{"n_layer": 8, "d_model": 192, "n_experts": 80, "experts_per_token": 2, "d_expert": 160, "d_shared_expert": 320, "activation": "quick_gelu", "moe_layers": [2, 3, 4, 5, 6, 7], "router_score": "sigmoid", "normalize_top_k": false, "routed_scale": 1.0, "balance_loss": 0.000439, "balance_bias": true, "init_std_router": 0.0117, "lr_router": 0.000733, "n_head": 3, "n_kv_head": 1, "head_dim": 64, "vocab_size": 8192, "norm": "layernorm", "norm_place": "pre", "norm_eps": 1e-05, "positions": "rope", "rope_base": 11100.0, "rope_fraction": 1.0, "qk_norm": false, "attn_scale": 0.125, "tie_embeddings": false, "parallel_block": true, "init": "uniform", "init_std_qkv": 0.0817, "init_std_o": 0.0204, "init_std_up": 0.0817, "init_std_down": 0.0102, "optimizer": "muon_variant", "lr": 0.00683, "lr_mult_o": 4.0, "beta1": 0.9, "lr_head": 0.00976, "grad_clip": 2.0, "warmup_steps": 200, "schedule": "wsd", "decay_fraction": 0.316, "decay_shape": "linear", "final_lr_fraction": 0.02, "batch_tokens": [65536, 131072, 262144], "seq_len": 512, "doc_mask": true, "train_tokens": 644400000, "steps": 4536, "dataset": "wikipedia_en"}
Below are experts of layer 2 (counted from 0) of a mixture-of-experts language model. Rows are named router (the router's row for the expert), up (a neuron's input weights, with its number) and show model dimensions 0-191. Each number is 500 + 25 x the weight over its row's rms, rounded and kept within 0 to 999. Numbers have three digits each.
After each expert's rows: a language model's description of what the expert responds to; "comes after" lists some tokens at least twice as common just before its tokens as in all text. This comes from a sample of Wikipedia text that the model never trained on. Tokens count by the router's weight.

# expert 46
router:508468519494553494471465536475472497456464477461503485508445545537491502556519470501488477480483510546504523502465501501528480483448524495449441510504499487497490513496535482518545506499492472505477538504515492468458500555446501482507505528492519496500476502499516520533531496503514488490479532488503509445507522542497527474508519464492500524496517514491509486485527501498475461461492535514479503512516490504489514467488509497512523469493501472471503487493542519507519488486501512498535531502542495512498462515467477606468489467471522518509525501542494497518497539453490486512
up0:485515487483517517523512510468482506496518534494540482487461524522460513466461496509508485517506530495470471499500502479519504468496509499494486491480514476533437561490476492529528470512547512503472514509501502516473508563545556491544470494522518500504531473481502542523522514531511530479509515516512522540495486464500491511440491462545509481531485471494511486441487478468470505486492521498485481493507504541495512487527503553479493470533505537502494449494473523483514513484522508445463512541498474492454529479505475510489490501495556509551489513492481518474556523484511480456
up1:482482487464509494511520460507462513461495503480532482485508486474467464535535473469526531453489516520442498525526517484515510510495525535484507502522465499476466492521498510516521489505508508490488533484530486473494514503454534491511465490527483473500505532470503525523482529460536508514440504480445497494534509491520510513494472511543537472561501526507518502503467484492490498476512512527511498501527514518529547489488510504517484486508459463511507446537517506566501515486559475478569514540474483516461496498491474501485519512517491469565513497486490518520527516444467499480
It responds to: Word after "in" or "of", especially other, most, many, as in "in other cities", plus raw byte pieces of Thai, Japanese and Cyrillic text.
comes after: " in", ",", " of", " and", " (", "W"

# expert 38
router:510547489494595484473475533481462528497501488501453501513452502518491477550495499534486505446475490517566528541485492501478516492527549508512518495508482478484516503516476489489540488521493485510484518497574480495431493552518475471466451471467552500466508503520473514498507471503494515489499510515492545484500480440522543518512450469494507493501486506514514514512514510499494495523508496501511473522454459542466543491507457481456510528490510519461477510515495504513484545489509521474497500533498504506549486504506508504511498485504473496508474503509508520503496490481523490527
up0:530553508494545507504537519501491501519483495491468505515525465501483471496479432542467472537507519523549540474494519493519479489492463532454485517534516476490430493513523504461501517534456486507506494474520499518481487538498542513511483512484476494488533524566519470502474459494475484514465492484523513457510505481522493501474513520535480459544531504502517473513483505546491498513488491470472510517520453468554506510501494486506509495525553532540502523513464497508527474463504537484490491471519523467497493489511486543524489520500488480522505484522461455514510535489538475472
up1:520505502535447487502461522513537471489477463520523477500502496509490496491465445505538512534453497525487478508480499456483503543480490483541516486461479513508509507470450490464514503484522508533525498551517516492502517535512490534496523544527525503480508537516489514490523476472475498541508525470498461495491547493478483492477427494520475484491479518524547539476492503510560502505511460492519486506472493480498504534462527546484514563482528503527527493471504467470526477487481498489513493485489472486518487462471515509514556480509500521467500499536485501521503439536513492464
It responds to: Single digits starting or inside numbers in pipe-separated tables of stats, election results and sports records, e.g. 3, 5, 2018.
comes after: " ", "1", "2", "3", "–", "4"

# expert 55
router:482462517505475460507487489517453509461484487443510504472542546551522540529512514565484509452509509538575489579467443532489485490531494471517502548490498521496483514454496519484537493505499487503489512471495480486464518514468492489489495494520469525491532509547473490471475457499501483509522455500503516501529521460469528494478468487497473542500495524496515467511529444487512470531511517479502473563488480512508516508517509504485497476459490506542501539517504490503502452462516523500523490532479474494501517483504469493497534509502503488484500507499499524495469501473507508499
up0:479528495502521490493500497477503519516534529497505532514499506497532480523480532523480513464513468464477511504457507519498451487464522489487515477507472486484541513529479470537447526510483495481460470492545558497502465524520490502505437544500479502521549464481534510513470481488533496468507519483534531470487511451462473454493506474480515514493501539534544494480555497508517469487538502518538456508531511494498464523527454455512485501509437501528492479502485490491534492476500494518508492515512522479523501484529471513459495454523464526483520504537507494515496532446506517506
up1:525479504499489503514547546505460528517528468535501494486584486508484553497455522532462526468505503516513477503460488496532507494522490489536508488470539464470535514495506452472492499475510491460511513499485490495485525480503484529499483520474485506474479554512519472437501509492491496488502481503466496521472490493529489503473498493533497509488519494498475535472543489567525500524497454524473478509507517491503527483505498455495490515516447513471566484533552512506478466491512505456532527493481496535511487521541471515492549469512481463492505476480469513504464534492508495468
It responds to: Newline characters ending table rows, list items, infobox lines and paragraphs before headings.
comes after: " |", ".", ")", "---|---|---|---|", ").", "==="

# expert 2
router:493494553494485448525473484464504543485500513505486476484482512521533519482477500547491542468463481475509497551500488498510541474442489511490498512540475498531518500492505524504572537518505540488513486460522468529480537496487484508508525511509486483500441505463459511480513485516530513464505450512551478464523512496524479516472497461513507500548479483469498499531505482501516494468480492511511513477480498489487541516492495500486521552521505502477448531527482489449522517509506487505509499491494469509461532510511424508470480469512455521480489513457493507529555503524521507493
up0:482517502517473502503489540472451534525504460496473487479489501478508501532487498475513441494508501534522452492513510498476518512494491498501478473530496520483512470550459488476520498491495505488477529458545506512555550503541507502485490519510469487509450557519503464485483494534472499464511512535482459526518496495495499473464492530535549524525505460514513514526467501499541540492490526466501488520523530497494512506469521456498507538477515522489492558498482529485511483472475568521513506518490507486534492544478516525513466431480473537490536495496513535507491505518509541532
up1:446496526492510494442519511513498547490443493506503501497482511517499529470498527478538506498504477489479510529516491538476527511462515505521499527478439519505553504479502479511462521541477510490509491490473494528498480484548484514539504497500468491493488451500498524442467515542486524524489493488530498534495492487544502497506456502519503481486449452473520522458562539488467506497473511504524525477516475505501481496493468518489475516463524474465480543506507504520468527503519485504500546524476505478463504435501514469492505462440505546501496542476503524499517448505490509501
It responds to: Common nouns right after the, a, his, especially directions and places: north, west, city, area, name, plus degree signs in coordinates.
comes after: " the", " The", " a", " his", "The", " this"

# expert 20
router:500508489524538462503456516453520520463497514455465483504529539471499450459518501527504519479498501505491489525467476522501532523477505490496517467510532562535486512526501505522522512534508496538506516524456508468492516528529485512489513516486506480477496531538472536488548543502504497527484452457527504526516468506508543500466478487508504555518507454508482437524513519486499458460461465475493487446461511503503527536481480512492524551486513534487504517509490462488514507503504524507503502498470539508475514481482485509511502461501506489477519476491473479507553467496485520561
up14:501483509504491480444488523516530529498553527471484477493465523488512463522487479490490467492475512479502503450504504495538513447502493476540522487483498481516511501486417505482498487546522499480497526535476529440480501504543509495491501498516483481544466499479469596482523536508487514495481500498516537502492507546496495501473495514484529550472495489502471499485489517489531542520479530532517480517507488502519530511483496515483480481532473546500505531490507479445549446543519475522482525503528506516471470524472503490456529517482454528488520490495501537511527487518511505503
up15:519533504515515531467482482453510507487493535494486520531505480499531548480485494472519454535480521532491494510521535489504495469508558488503499481520507528518508458523499510559525509500519483535503502465490525455512488558520496544484477526513514511548542498443490557485574488477497548456489495458484495534532489517496507493531485549500489525486506512478464511494517486466486490481445507533490506467454505495476524510469480488485452498471522522481548499514478480511474490475522493524471478501495486518502510500475544486490487474513506495493476460470499489509474514537533515465
It responds to: Capitalized adjectives and ordinals starting names and titles after the or The, such as Seven Years, First World War, Roman, Holy.
comes after: " the", " The", "The", " A", " a", " Royal"

# expert 23
router:497501516509485525459497524483531559522440490517482486487477498505462460473514495538507547470525498537458458499526516493512551509522567502545478487545512491518482503485527501494502499483453506527469475515521499494519501526513519499470521522438495478485513517418489495458498502508457471473503524520474481510487510493514500521453498506503468527510500480515475499591499515480503514524483500512513496503490496508527482509493489467486483534490519487517475487516502455499518519495485477469459533543515468505481533511476515503495515462517532522509509526499507470519565524450500497495
up0:537477498460506479487499535522501538511505484494489506480502524535494526493483539511496486479465511521523500473503462483476514508504499487449486491468488491488517491541507445516524513499481521459508511511465511501541502510499505471462512507503528493477512539523469497498464505515508513513527518492497531512520497534484525465511483477540518490506485500535508510485468494500502495468497458500540474508490531520472489485519520518555464509451464504475475493511558434560533488532486496490531584477509500473473465469507523510510539505489454482499460513507486432473463524449453482483
up1:493491517533526461515529487527535500499456501467467527487510470501460485522487527542434532495522524485485510497478500492502489490462480489478464490525506464485551508488547456458499509504473505459516483456495478509502477505510524520497499500495462485517509478500463444476528476519510526501462531535524506462508522461495537506502464507478491492530469509539543517525490556504533479526548504500479476493545470527522481513506478485532504518512495501504517489522536548523513489452492509519467493538522537539496531490503493535519495484455512441479493514509478483490486541487528545505
It responds to: First digit of a number after a space, bracket or subscript marker, mostly the 2 of years like 2015 and 2024, also table ranks and times.
comes after: " ", " (", "–", "_{", "^{", "/"

# expert 15
router:520490499501553483504449485466498542493506480475477449523502505523473450466482439534481543459517510500516534543480466518540499493497512489507501464526480515525478498493523506501588544505491533503502497498465472473479475508556470484510501513528498501481481543510480511505528502528509530478523496485523514505524485478519510499489468519536510524508530460513474480532503497510477478465491445495490465494459502481469541487500500510479523575508492505436490542494504510473500507524470495519513503493498489534480504516460503505477535470490528505481514486458513542501530458499501506481
up3:519472483543474542506467533503494505430487523467468471488468510517527497519491472518474522511516528532498503548527513509503494510542523525511517481494487505491550495472483493446481472542506468484490502472463467541493502529517504507521494478482498514530500509493536491485530504505511498483522512510518448515506444504434519496508470526493444502481520487503512549512486504492488477503517469468487501466507501541487464524510509456470458514473471484480486490502509484502510517511456542522497530474472486561482491533534491532528507459491534481507494519417508479535511488459508508500
up4:536465458477517511496486531472518482520470497526473475508514467488521477530544460530550487505502463475556489478448512505510475505458545475471518516483480524502517527484466461501504483487532504451466456486496511488528512490482536485469498500518506510482524527530471507508532516523480516499453471483462481463539514493500486516507505447564512505478497505498499498480500517526483510467513494501493489520431500483463455492531512522477524516527495523480497512495506528517501516562461509476513502539490496527491524485479463486475493514585506482475476489508497531482513540490510520494
It responds to: Adjectives after "the" or "his" that pick out position or extent, such as first, second, last, final, same, largest.
comes after: " the", " The", "The", "2", " his", " its"

# expert 28
router:502558500489541530496484497478498490486506518496488499445475523466462478527470454537500540476478489509553502516514513492521502496500501521481514576472528533568522511463497546489554496525494447468497505501544500494537477519492527500479491480503482481501418518475482480504495473523463484498518469503522532437508483527496499511482488516506526471489498509511479489509531493462501496495480467506475487525509504492501527480483514509473512538503526495468517509504496536544469552562519468507496488519521464481485519478480492504456492517510490481480511489522499487511514461470470544486
up0:493512479517468490485506474531497498481493542540460515474544480525498477503495534464484452486478483477512494471530509505482501499511531476535484486519464498529502500533542473531482529498498462482503496480527522505528488503480481527526536504478564464484522469524513484531503433454461514543508529528479451495447502501466520466458484519527483473538464483520492521517543471460504507513479510480523517508498499548462530548531509505491511461531495484504531474535490551540491513537495504476471479486510514511499457462520498518462523479488501473495497502460487502526517479506499516509
up1:500485475472485513501466494483504510515472490521521489456490493478504480523490473505500524494489460511492558527481529520537561511477481440474494487501500529515463499515488444497534475512509482499529543507432494483489464518536490532495498469552504490519459467488501507521517547528519519505486471505487537469513470499500498510519514468547490547487543512482513472511465506476525521510480510471505525477532493512454493479489532479482517496490476504477499504527491525537547515477481505508465480518471545457526524549467488442503463470475525553464516474529522508507493484477512503492
It responds to: Words and markers inside Wikipedia section headings, such as ==Club career==, ==History==, Biography, Reception, Weekly charts, and See also.
comes after: "==", "===", " made", "See", " had", "Early"

# expert 48
router:506489543499495507463484561507519562509508552478484504472493506501500450518487492481481558487524503513479479527510488472505515509507500513493527461519465518507492518544490514495518538500512522478475503495506510512522527490519503451474468500456524500522467522480476488508526526492491463498520460477478524462515466493470505527572514497490490548505493502520467459508526513524473466516475500494475473435492490524458517528529495514447528532479519506475496467481486497504525484544523480520496502496500510520487506416514507513492538507481528494457510453496503496493500456445485525531
up0:524502538509509448448496521468512535434516546513487493498472494479505500500481472482477475475533515508497498482522508470508539515494495460540478530531472523495498493492500492488523510496488485538533561473479487526545485465544482474498468525474507502479469466493524477502504527519526499519535533527475502504475505438478529508530533503480459541472476467515481446485486524481527471465484514500478524491540476457511521538471549510487530512477525523506463468507496493480517514536510503506518503424488527517474479470516513489500521490475502492544481476515476519489508484488521505539
up1:556471532499474495525490523494528478525524518439479472505465455512494472515508490467489531512509478502461487467504510489513537529483508555515569510491518516517490499539527468522487540491518496522474521486528477506525525510494471496489494462494511496512510476496497463539484503482469524513493478481479523487545464486493523510509485519500488503492513513493492523500536516563538496495498538477466459501535520530472493479558515448453528540454506504537492458513525474508483461474541509498503492500505494531531502499528471522498506522508513476464493490536506523502481473441537443494
It responds to: Number words and quantifiers after a or of, e.g. a two-year, a number of, age of three, several, some.
comes after: " a", " one", " for", " an", " of", " with"

# expert 27
router:477498528507486542522503526512497512502476515528510507483481587493480495490512511526482531460514519524461479522518464473529535492516491500509450543505500483525491541500504516530533503500507522450492514460473497454542466468574523496503493528525488503503492536492493493449501537506487535487500490473513505492515550448471491457486485492497472534491515484490486450529551466517479476520474515510503493517489515485511487489506487475501492481467494517513534473494525486536519499532506519496504535526500505438466477459476490482522501504511464506485515519508494519553546439510454512512
up3:527497546525515551495475489511440468495495516502540497483508519476535496452520511556477486483483531530534499518507517497504490509530487485490485472505500519511484514464503510522503518500474531472464469510530493525509424456480516488463510521495479510493488526445518517473500502512480504472522548512484503491455484493497479445466448504512527513507516532503452512492441492522539498492540459470481465507503501489479472523487506464488498523542508516472514526544456511497505479517485466452499503529508511528510502496573551504467518486514475481485513491526538517531512480501507492515
up4:538545488457481487517490510466489498478517493481494515464522467516504473536572523486496494439501471545514490512501517506477482510477535488493508523502478539490489449517509502482499523537498486492523493465474509467474510512529483472502515529512482516488551508528539521498492490531544494481542508535506547485479481504516530511549489489472519510566477462451494475520513457472522526535481487474502510503532538530490456493495548489517487497450441494474511476528461498473495507479505491448518463500523525501515470526470475522520471513469485501476472512491512522497468493481512531508
It responds to: Line breaks after sentences, = Title = headings and ==Section== headers, often doubled before lists or "See also".
comes after: "\n", ".", ")", "==", " =", " =="

# expert 18
router:489475484495496495508513470488490531492481474519503451437520482485441491529513521504518541499554508539476550506482485479508564462464488526451507510504514475538511499497527483491526494495489485493487451506494538488492519469472450517481505437514461476482442511426455486483524499522470506483491504520491507483485510562522480510494469491494480505533522495502490509508483495520502543567495488498497505523470465523492521501485497488508528472508521496485473533503553509479475490498508478496478511546497512498532543483516515502514490514486505510516551478483526556505487529476501510464
up3:473515500431487539512466518495454541456436534487479489483493479513487484448451540509506486509493525489519500508521529499586481490489464522467529444502467470457524505506449467520569502484477530536481504472519509522486492461504508510491521524460497522477553510526536505499495507520494471543543532524482481477488490518493496496468521531500520531505541537492480529487546525507488525537475467492522489479498499480509510491470490483489516530451513516504466465512523520484513502525498485480509502484516492505506507474506483462531487539492485505492501487479518509504485487494514508476
up4:475477547505489503480505525468546472509486514491485441486504506529464496519527471503505495502514509461506470500494537500512507476523519525468510496475477493498485526506515524531468522555516504464531489453497463503497500463528503493476494494502463483480475506517495527482513465528534511492508473516475484515490487514483513513530506488491492523513499446481483521511477536534503481509469446478504523546466452560458512539533476488519526501498446546435475489511519526488484488458499526541497511534482500502460511506472486529524516466477451471490512475480536519517505471554496519449
It responds to: Month names, day and year digits in dates and birth notes, e.g. born on November 17, born 2003, June 2023.
comes after: " ", "–", "1", "2", " on", " ("

# expert 30
router:538501486526490532428485475523504502497528497548500492459488522473499504522512514529512512462536543536520494520476463472524475535506487493550523490520461516510496511492508485485534492487492517490485501493518504491505493519460526497499506516525522482519509580493465509461510494479520495488533524501481490463497552502461531495493497557492435497526466443497521484495539475484481478517483515515495486508502486491511487531482485496512498463498474536525451497498513509497481497526511559474507495473514506456497506498526444502509508496529525524464517479499528505448562442454523510475
up3:514465529500487475521496538518537446454500481528524466509513457450456513483527487515530512535487559469548503499476527521525485488471532515494527493497499520539488500477573516518519493488502534455503471469528478491494507530477476508465503530458537451483535527481476514461535496471549468531486510512508499484508491505502499490485512467502533497471509529465475515472504489493550534493492537465517485445474484488464493517488542469498518486496474484438498486480501521515469493533451515512504491509527491460494508517532496469486519514495489528471512517506474513477495514517504489524
up4:513511504496488514501500422525515492509519500481511469483516487478523476518501475500529508488508510481482494512518515535503515496494520454517500502475483483507478495461546516484542530513507465487485548496496503528415532512483464483493501534479502516490479468544515497484491493506471497485481480505523467511498485511512554514511503498499522489518543459469481448459527507512513486483501555519506507449518517526497510512504515452488489519510533518535469465515505503517450463492501496471465473557553488496502506542517483421565483479546522488503542470489498505507511509483511512454
It responds to: Line breaks ending headings, list items and table rows, e.g. after Overview or Sport, plus word-final pieces like -ite, -ate, -ine.
comes after: "\n", " |", " information", "---|---|---|---|", " classification", " ==="

# expert 17
router:502492523483471519498523520524506492454520518514480459454443516480494496491491512494522444421507473488490514490511491491492520513482496512515488483523526488512519481444541550488479496528505495494465510487488432495493527539482525471491500500563534498507527531518504485554487524485524529517492544530532496510495508482499505530553506529510518484483491506508485514525490484502514516499467505522459453482499499516497505497495445504501528489494487488487500552539519505485547483450483482481449539507491455520495593492497528517476515483477507545502536501490511534486506510499494503483
up0:496510473548495503509513492552492490521489483461482490508492475468507483530543517501525532504532470464484545480485508489503427503495522494554542467538501498502517533515501500516486464523490492468524525469502471480473489481494532490460528519512509495482515520510490507506522527536523524468504491483518470532544521495486444465536481498465518510512527509503454508522494539520485499498503418455503443487516517529457457477494514482500465493510479482500526486471499493490531488507477541482448516530474527465498469513500481494442497486502531516555496501480532497471528479524500487503
up1:492452526484550495482512495498492499489536494469518527492467480483498459526507495526505497464512556482492526491476519499519519527495485488573497454499515562533529502480534519483463461484508476456512484498532561520465484516518526498500508501516490519498519510481477516532509482512464519474479493493491555481497445470497465499451487470483487528485460528530542462510491522495531529490490488539491493502508465500532472534479453485522498505546511511500454490526446483483527522493507484539498524507513482536468499502534511489519523524525448494505515473505490514520503549498475498540
It responds to: The articles the, a, an, usually right after a preposition such as of, in, to or for, as in "at the Olympics", "of a Gaulish god".
comes after: " of", " in", " to", " on", " for", " as"

# expert 39
router:517507511507499513468495499526489508501490451512493489462477492491517483504517459562495463514496461527510464519528499532531467472495483494486432507469536500495474493501513504517515559514501456511475464511542480522511500505519525502480469510479497533519485494515545480478504507456473473488504496520496510517524522527497487495538494530485482485482476500502507509509498520487491572507473494512528498535507509479479533504467479475463499506420454568535517502532509454461539488510512467472525529480491485479488544464559473483477532489501474512493505487569520509496505494486498464507
up11:477485471497491520505467481461515500523492498496547474565501457537524539478494525477490533466530492465517502539436504546538497515459486498521525547511480480538492479477523501528537499510543499500484507473548489538463496541494487502513476477506538520536500490491492484462498475516498490533521524450486532529508477482487460483520513469471485453486482499521501458515539485513497489508467494501528467481510499453468493501498550485490522489534486483462467513505530502511475477499551523490482510485510555476508545498493481522497481495504432510491498504534477517518518493475524472522
up12:551526511513481546487532517535443450504530492467466509479489530524524507512503501503515511489500507487438465518509507513479516497507498471516504521458531537510461472517502531552497514499470505484535520532481465471488484511492482464516441453490531514499544495531515499506516507477498506457483470479504539522526475509517499496528481495482492489527517513511496540518512507453492501475469501546522535516510541555486533480501454487475448477444487484543484556492455502537515485484477506522521520528492493442470506499498511483506494512489468501499501551493523494482489536496507483489
It responds to: Words like and, or, but, & and list commas joining the final items of a series, as in "law, computer science and letters".
comes after: ",", "s", "ing", "es", "\"", "er"

# expert 7
router:475455495530516455489521479549467528508521530502492493460468503550443514508483487541490488493524486549540522536479510470516592509491499504471497500523554524515501486506525525485490494477486516512498523485543466462475498475468488498496486462510481476495463483485488520525505483552482509490509482488505511516527474501548518447547486500510494515493499473449455511535507461494518486480481500512504515498433509491505527513479503434523526495514488544495508516492513465486486469493495517522447527508503523492518486493504512484502462511510488527508484473474552529478498500476537486521
up3:522494510500512519507509508456543503525525490502522478500479524506494487515541487530464545508533481505470497482508456550462478485478489490523515521486506482512547528490466495467495501531557499537487462531526481488486486502507487525458533464551493475497494519553550498519487494510501499527516506524544504499518494448478468563490483491472469471509499483520481538518500482485534530480513514522508488432482487497517514523493456478485524449507490500535492512476512483519513483494512497510521457494484484529549476526496510473505494498514539484490428473540485465507483464558479517495
up4:483475524495498506491532502489470531501508527447490482517549527467473548455456470515535478437522509525495498510452535464469534476552520525507531517472500497529529457521529513496458505488496517523491502524503544506532446456523528470510474483496494511470532496488486523513515504495484512483496479522530535493521473465541503481506474502511498499458506500517530540463547472485483532509496484510502482479510510523494560495494466464509533440492470475535480475481453473532475492534506516481524494551513500513479472524514530526489528524479492527505486494494473519520480509496510499513
It responds to: Month names and year or day digits inside dates, as in 4 November, 2012, 1 January 2016, often in tables.
comes after: "2", "0", "1", " ", "9", "8"

# expert 14
router:507520527519525440529464501500428516431508490490474510515503507526529482523493530486478485420527473490517519497464461480501488520509526485484492506490469495501532508491490465490499493566436481435493514496560472501483512560518497525484476487517539503504541519506504505491504516466501487493494462550524528457510509484507489531503501496496502503494473501501525505489488510487559487483513493489477515544494470515509493534517491450477503506495494486486491500551496509547513497538504495491473501540500484448551521510513490508517488486498475500511494459501522540496489452505522467524
up7:474518490530478477513479503561485500537521508477497481505501517498492508540539491524487520502463547469488514479504547499501510506466509447469533459529534499469531480516518467505524530512534468526496462479473544436471517514491480459493531484484503518482479529459476504528499492487548514474522520537460471479517508520495502480483478499452492453525472494499521510500503485479478486494460504554510498537466467460462535485535506514466502526496513444475491484516494488493492488538483485545536489505472481503488516463553536482525527540468511489519498479494489520490490496458500497504
up8:488486537486464474516514503517504497485476482525489470502514502500447491458530519517538518470486496491486525490516513509532491501528461480552492516553538494501494530515490498529503508460515503490481508533478533496500434505489494545483464521469521511479484475520520504506520480547517521519482471506481498514518458471502484489526469485485508464507527521520498488533456515464499493448499481458463465533541495523541530565506495466466502467465480515526489552501469509466513493494563476524482509464533539470515534526482475484464465529529531489475538505483489482484498501487499477472
It responds to: The bare space token after a pipe or semicolon in tables and score lists, just before a number, e.g. | 4.
comes after: " |", ";", " –", " /", ");", " ISBN"

# expert 49
router:510501516537529512510498471484521513449519479455441524492463469505497514526486509481495524457517536521567483509466528515518498511448505466469492482472468518529530494487515540504519491493501512514498462458512439494498498489510485489463476494492536517524500503497457570508515546558508503484462530549490504486501533487507528498473504469478485520536499477478487507506534480502551546519470475481542520496486484544501504524462475482520501529507508479475534514517506450500483470524510560471508492516512478508518507517456510509547470504467504489501502508467504501484501499495463480486
up0:507465535468461509526509473508507479493508500451472529460542513480552454481491450468529537486477541570516517506546509475500510512507482503485547519471523505499525483447540510503469492459466501483491502499503470435501540499522510520479495494491527467516535491525484527465521496485507469513519499538470524492501481501507518490462481465460472490482500489483478500463482493487474502491517526483503499538463461515507527469468478501528509502479524527500493513499489514537513508473498524532489498504504501490557493535505527513529473504464506442505480486510487486478509546511571473534
up1:522484525480473508536489512497544484465495488490486509480484491483495526564459477483470481481485474474502478484528491533478470527483477517481490509509475540493565518486497484504478502471445460519545497486528555502474504500493537501484493483532499476495541491527465536485511493536509460494535505519539506471512495489527501523464534491465504481536505500438503523503510489490497502464434513497522497464527482517464503507483529499499489503488476523538510511528494516503505533500527511467489544483499516513498515488457479494514489491500511450582569491482469538530485497490531487545
It responds to: Country, state and city names and their endings like -ton, -ville, -shire, as in New York, United States.
comes after: ",", " New", " the", " in", " of", " South"

# expert 53
router:498527502478549513530529544481484540481478518477519480481519521489450493508474503504499518539468473475506477522461521443542547520543555490517496523486514478548499505498523517499478513533511495478510472525509484485509483521536511498505479514514503529500497503481475474540503494523437487474494479530555505505483492529501465547467497492473490477483483476469475455554484449485496481481481513531466490485441505535489538534516508503458508475471472497540480513504487530486521499491491515486479497490520545451510518438462507521507493494516549482479537485529474496492508506485480487497
up1:495455524488481524477507533474518458497532512553486470478451505450474466450518500540487472527508500461542508488534483506496488513474493518468535449527543478481474517482525528466505455525522504536494496490513495528486490508442524487522472519525508491477468491492472525484504531495483510486538508495521466493499503442491538489547465534449529483488483495475511471497543514458515509472490448568505508504521521505534503492482476524531496502505511496535477509497487527501501503521542477494522475487494509484513475497521493478513514448488499508514459539514533468530522499514545503490
up2:508529508460488540519519517454490538490517494493504515482519458477475483493486512524500497513470524500501505566444499466543510554563499534499508497492514476529470556483512504486499487516506509511526510498472498547488461476486502498487504492498480510511494490487516481515486478536455479511489491485504511408518501513523481511489528456510495508520490500495538497534506469529481493484474509513500479472497484515464513516507482520536499516485501473477518466568503537539489516513508531479512559470520502521465497509480494471514533491527476567516527432480505485501477487539488468547
It responds to: Hyphens opening infobox or list lines after a line break, like "- Directed by:", plus opening quotation marks, table pipes and hyphens in compounds.
comes after: "\n", " Al", " non", ").", " co", " self"

# expert 25
router:485539570554495455444511494498501549460499505513495495475504496511490508515488502476544504516522497497467499505528514441506498481458516476453486545486503495490509517457510511512503498502474512448517502488535478477475511499489548549490499449534493504506467496465522540528510533543485492489476463473529491478525531521509486461519489498478517523499520487484491474487497473482582494487478527522540530459495496528466488490516500492524517504487485484496462491480521496522510472553501508508465550562491527496505518494512495472507499519476497545515475470471500543514491512491503458476
up10:493524531553508570515457505522446509491502492495481498503528515556520502474485487501506518477528456499488539503483490511500521470491465453517522512480522479534525521521517520458506473458513499519459535496566501473505499534484475496480537472498491468480474478512517534481496462480530497529510482472533514500489499459490506494499482546467504523510524473526533476487500458515496482497531503480507531472522516507461527514514503474518505459456484547509513510513502473452511446499462480486501563461496500459556509524481508516506516533471510517488478537475509498495514506543489518497
up11:525517497485474496478525524542500514488467495499516483483473472471461521530491486538571481475487504522491523545530493474465520524479502493485494478486487523500523508425493538539485519523526500453531512442496520487499483427516503503492433506533481507525464532484524517519537492508484510470481485519517525474527522560502461488515523510490515503459491505523482494495498490532504484506472542457476508519545458508448503464505496502539486516519489482502472511494500534491485513484491523530500504527523516498521490495505499466513490522504509498538521461487548480534499475526434523517
It responds to: Bare spaces and opening parentheses before years or dates, especially after commas in Born: August 25, 1911 infobox lines.
comes after: ",", "|", ":", " January", " |", " November"

# expert 58
router:482531540500524506511525529465472523471497479470511478500530507475457504496473490549547493523499467485497501512474542457531539525537553498502478526520531498552506500511545504491484512563500511482501463517505481490522473520539521491490481520523512538506501497462467484528487496503458472471497499534524485502490488520538474553481503475490486480477479471476444470553499442491508480496494523532453492485478497543484552535492499486472511495464489496513489543507488499465513499503501505485494483505509522473498501462460521512506479509499542466505536487513472476478542512464521446480
up0:513520548526491527472503539516485490504481537541468492520507471521498457469508496492536492447479457506482519482518457464512520529461477491501496504508461553516504479508496476491496500545474513515496500501495453540516473514509534513522518518521538518508479515506500506496489544457498449485492540497454531490465525471510492480495518540541484496505523494504465510548545551535491514508499482539484499493521489471475465509459477545485485490477505547477500501487522508488512509522506525471514475496543489530541464522514489491435459480482478482477517466499490466544507525460523508476
up1:489522514500517519532473465502533500493484480496538496510502541533467476543536462534518442507494501528483494493546512474507517528513513483504508497522469523515488480452477543542502482448522489496483491515504468494469547508554469462473514475522481508501524537476545489477565503520511494528515491533535537528488480517497519498526517502488466467511499545470507498498467488503495508539499458500512456505464504506506506508508514506479495505470463486521488482473485482465524500453536489505479498466541467522508474493516504542495514457502489449479520413477530478528501476500495496520
It responds to: Hyphens opening list or infobox lines like "- Operator:", "- Genre:", plus hyphens joining compound words such as Mid-century.
comes after: "\n", " Al", " non", " co", " mid", " self"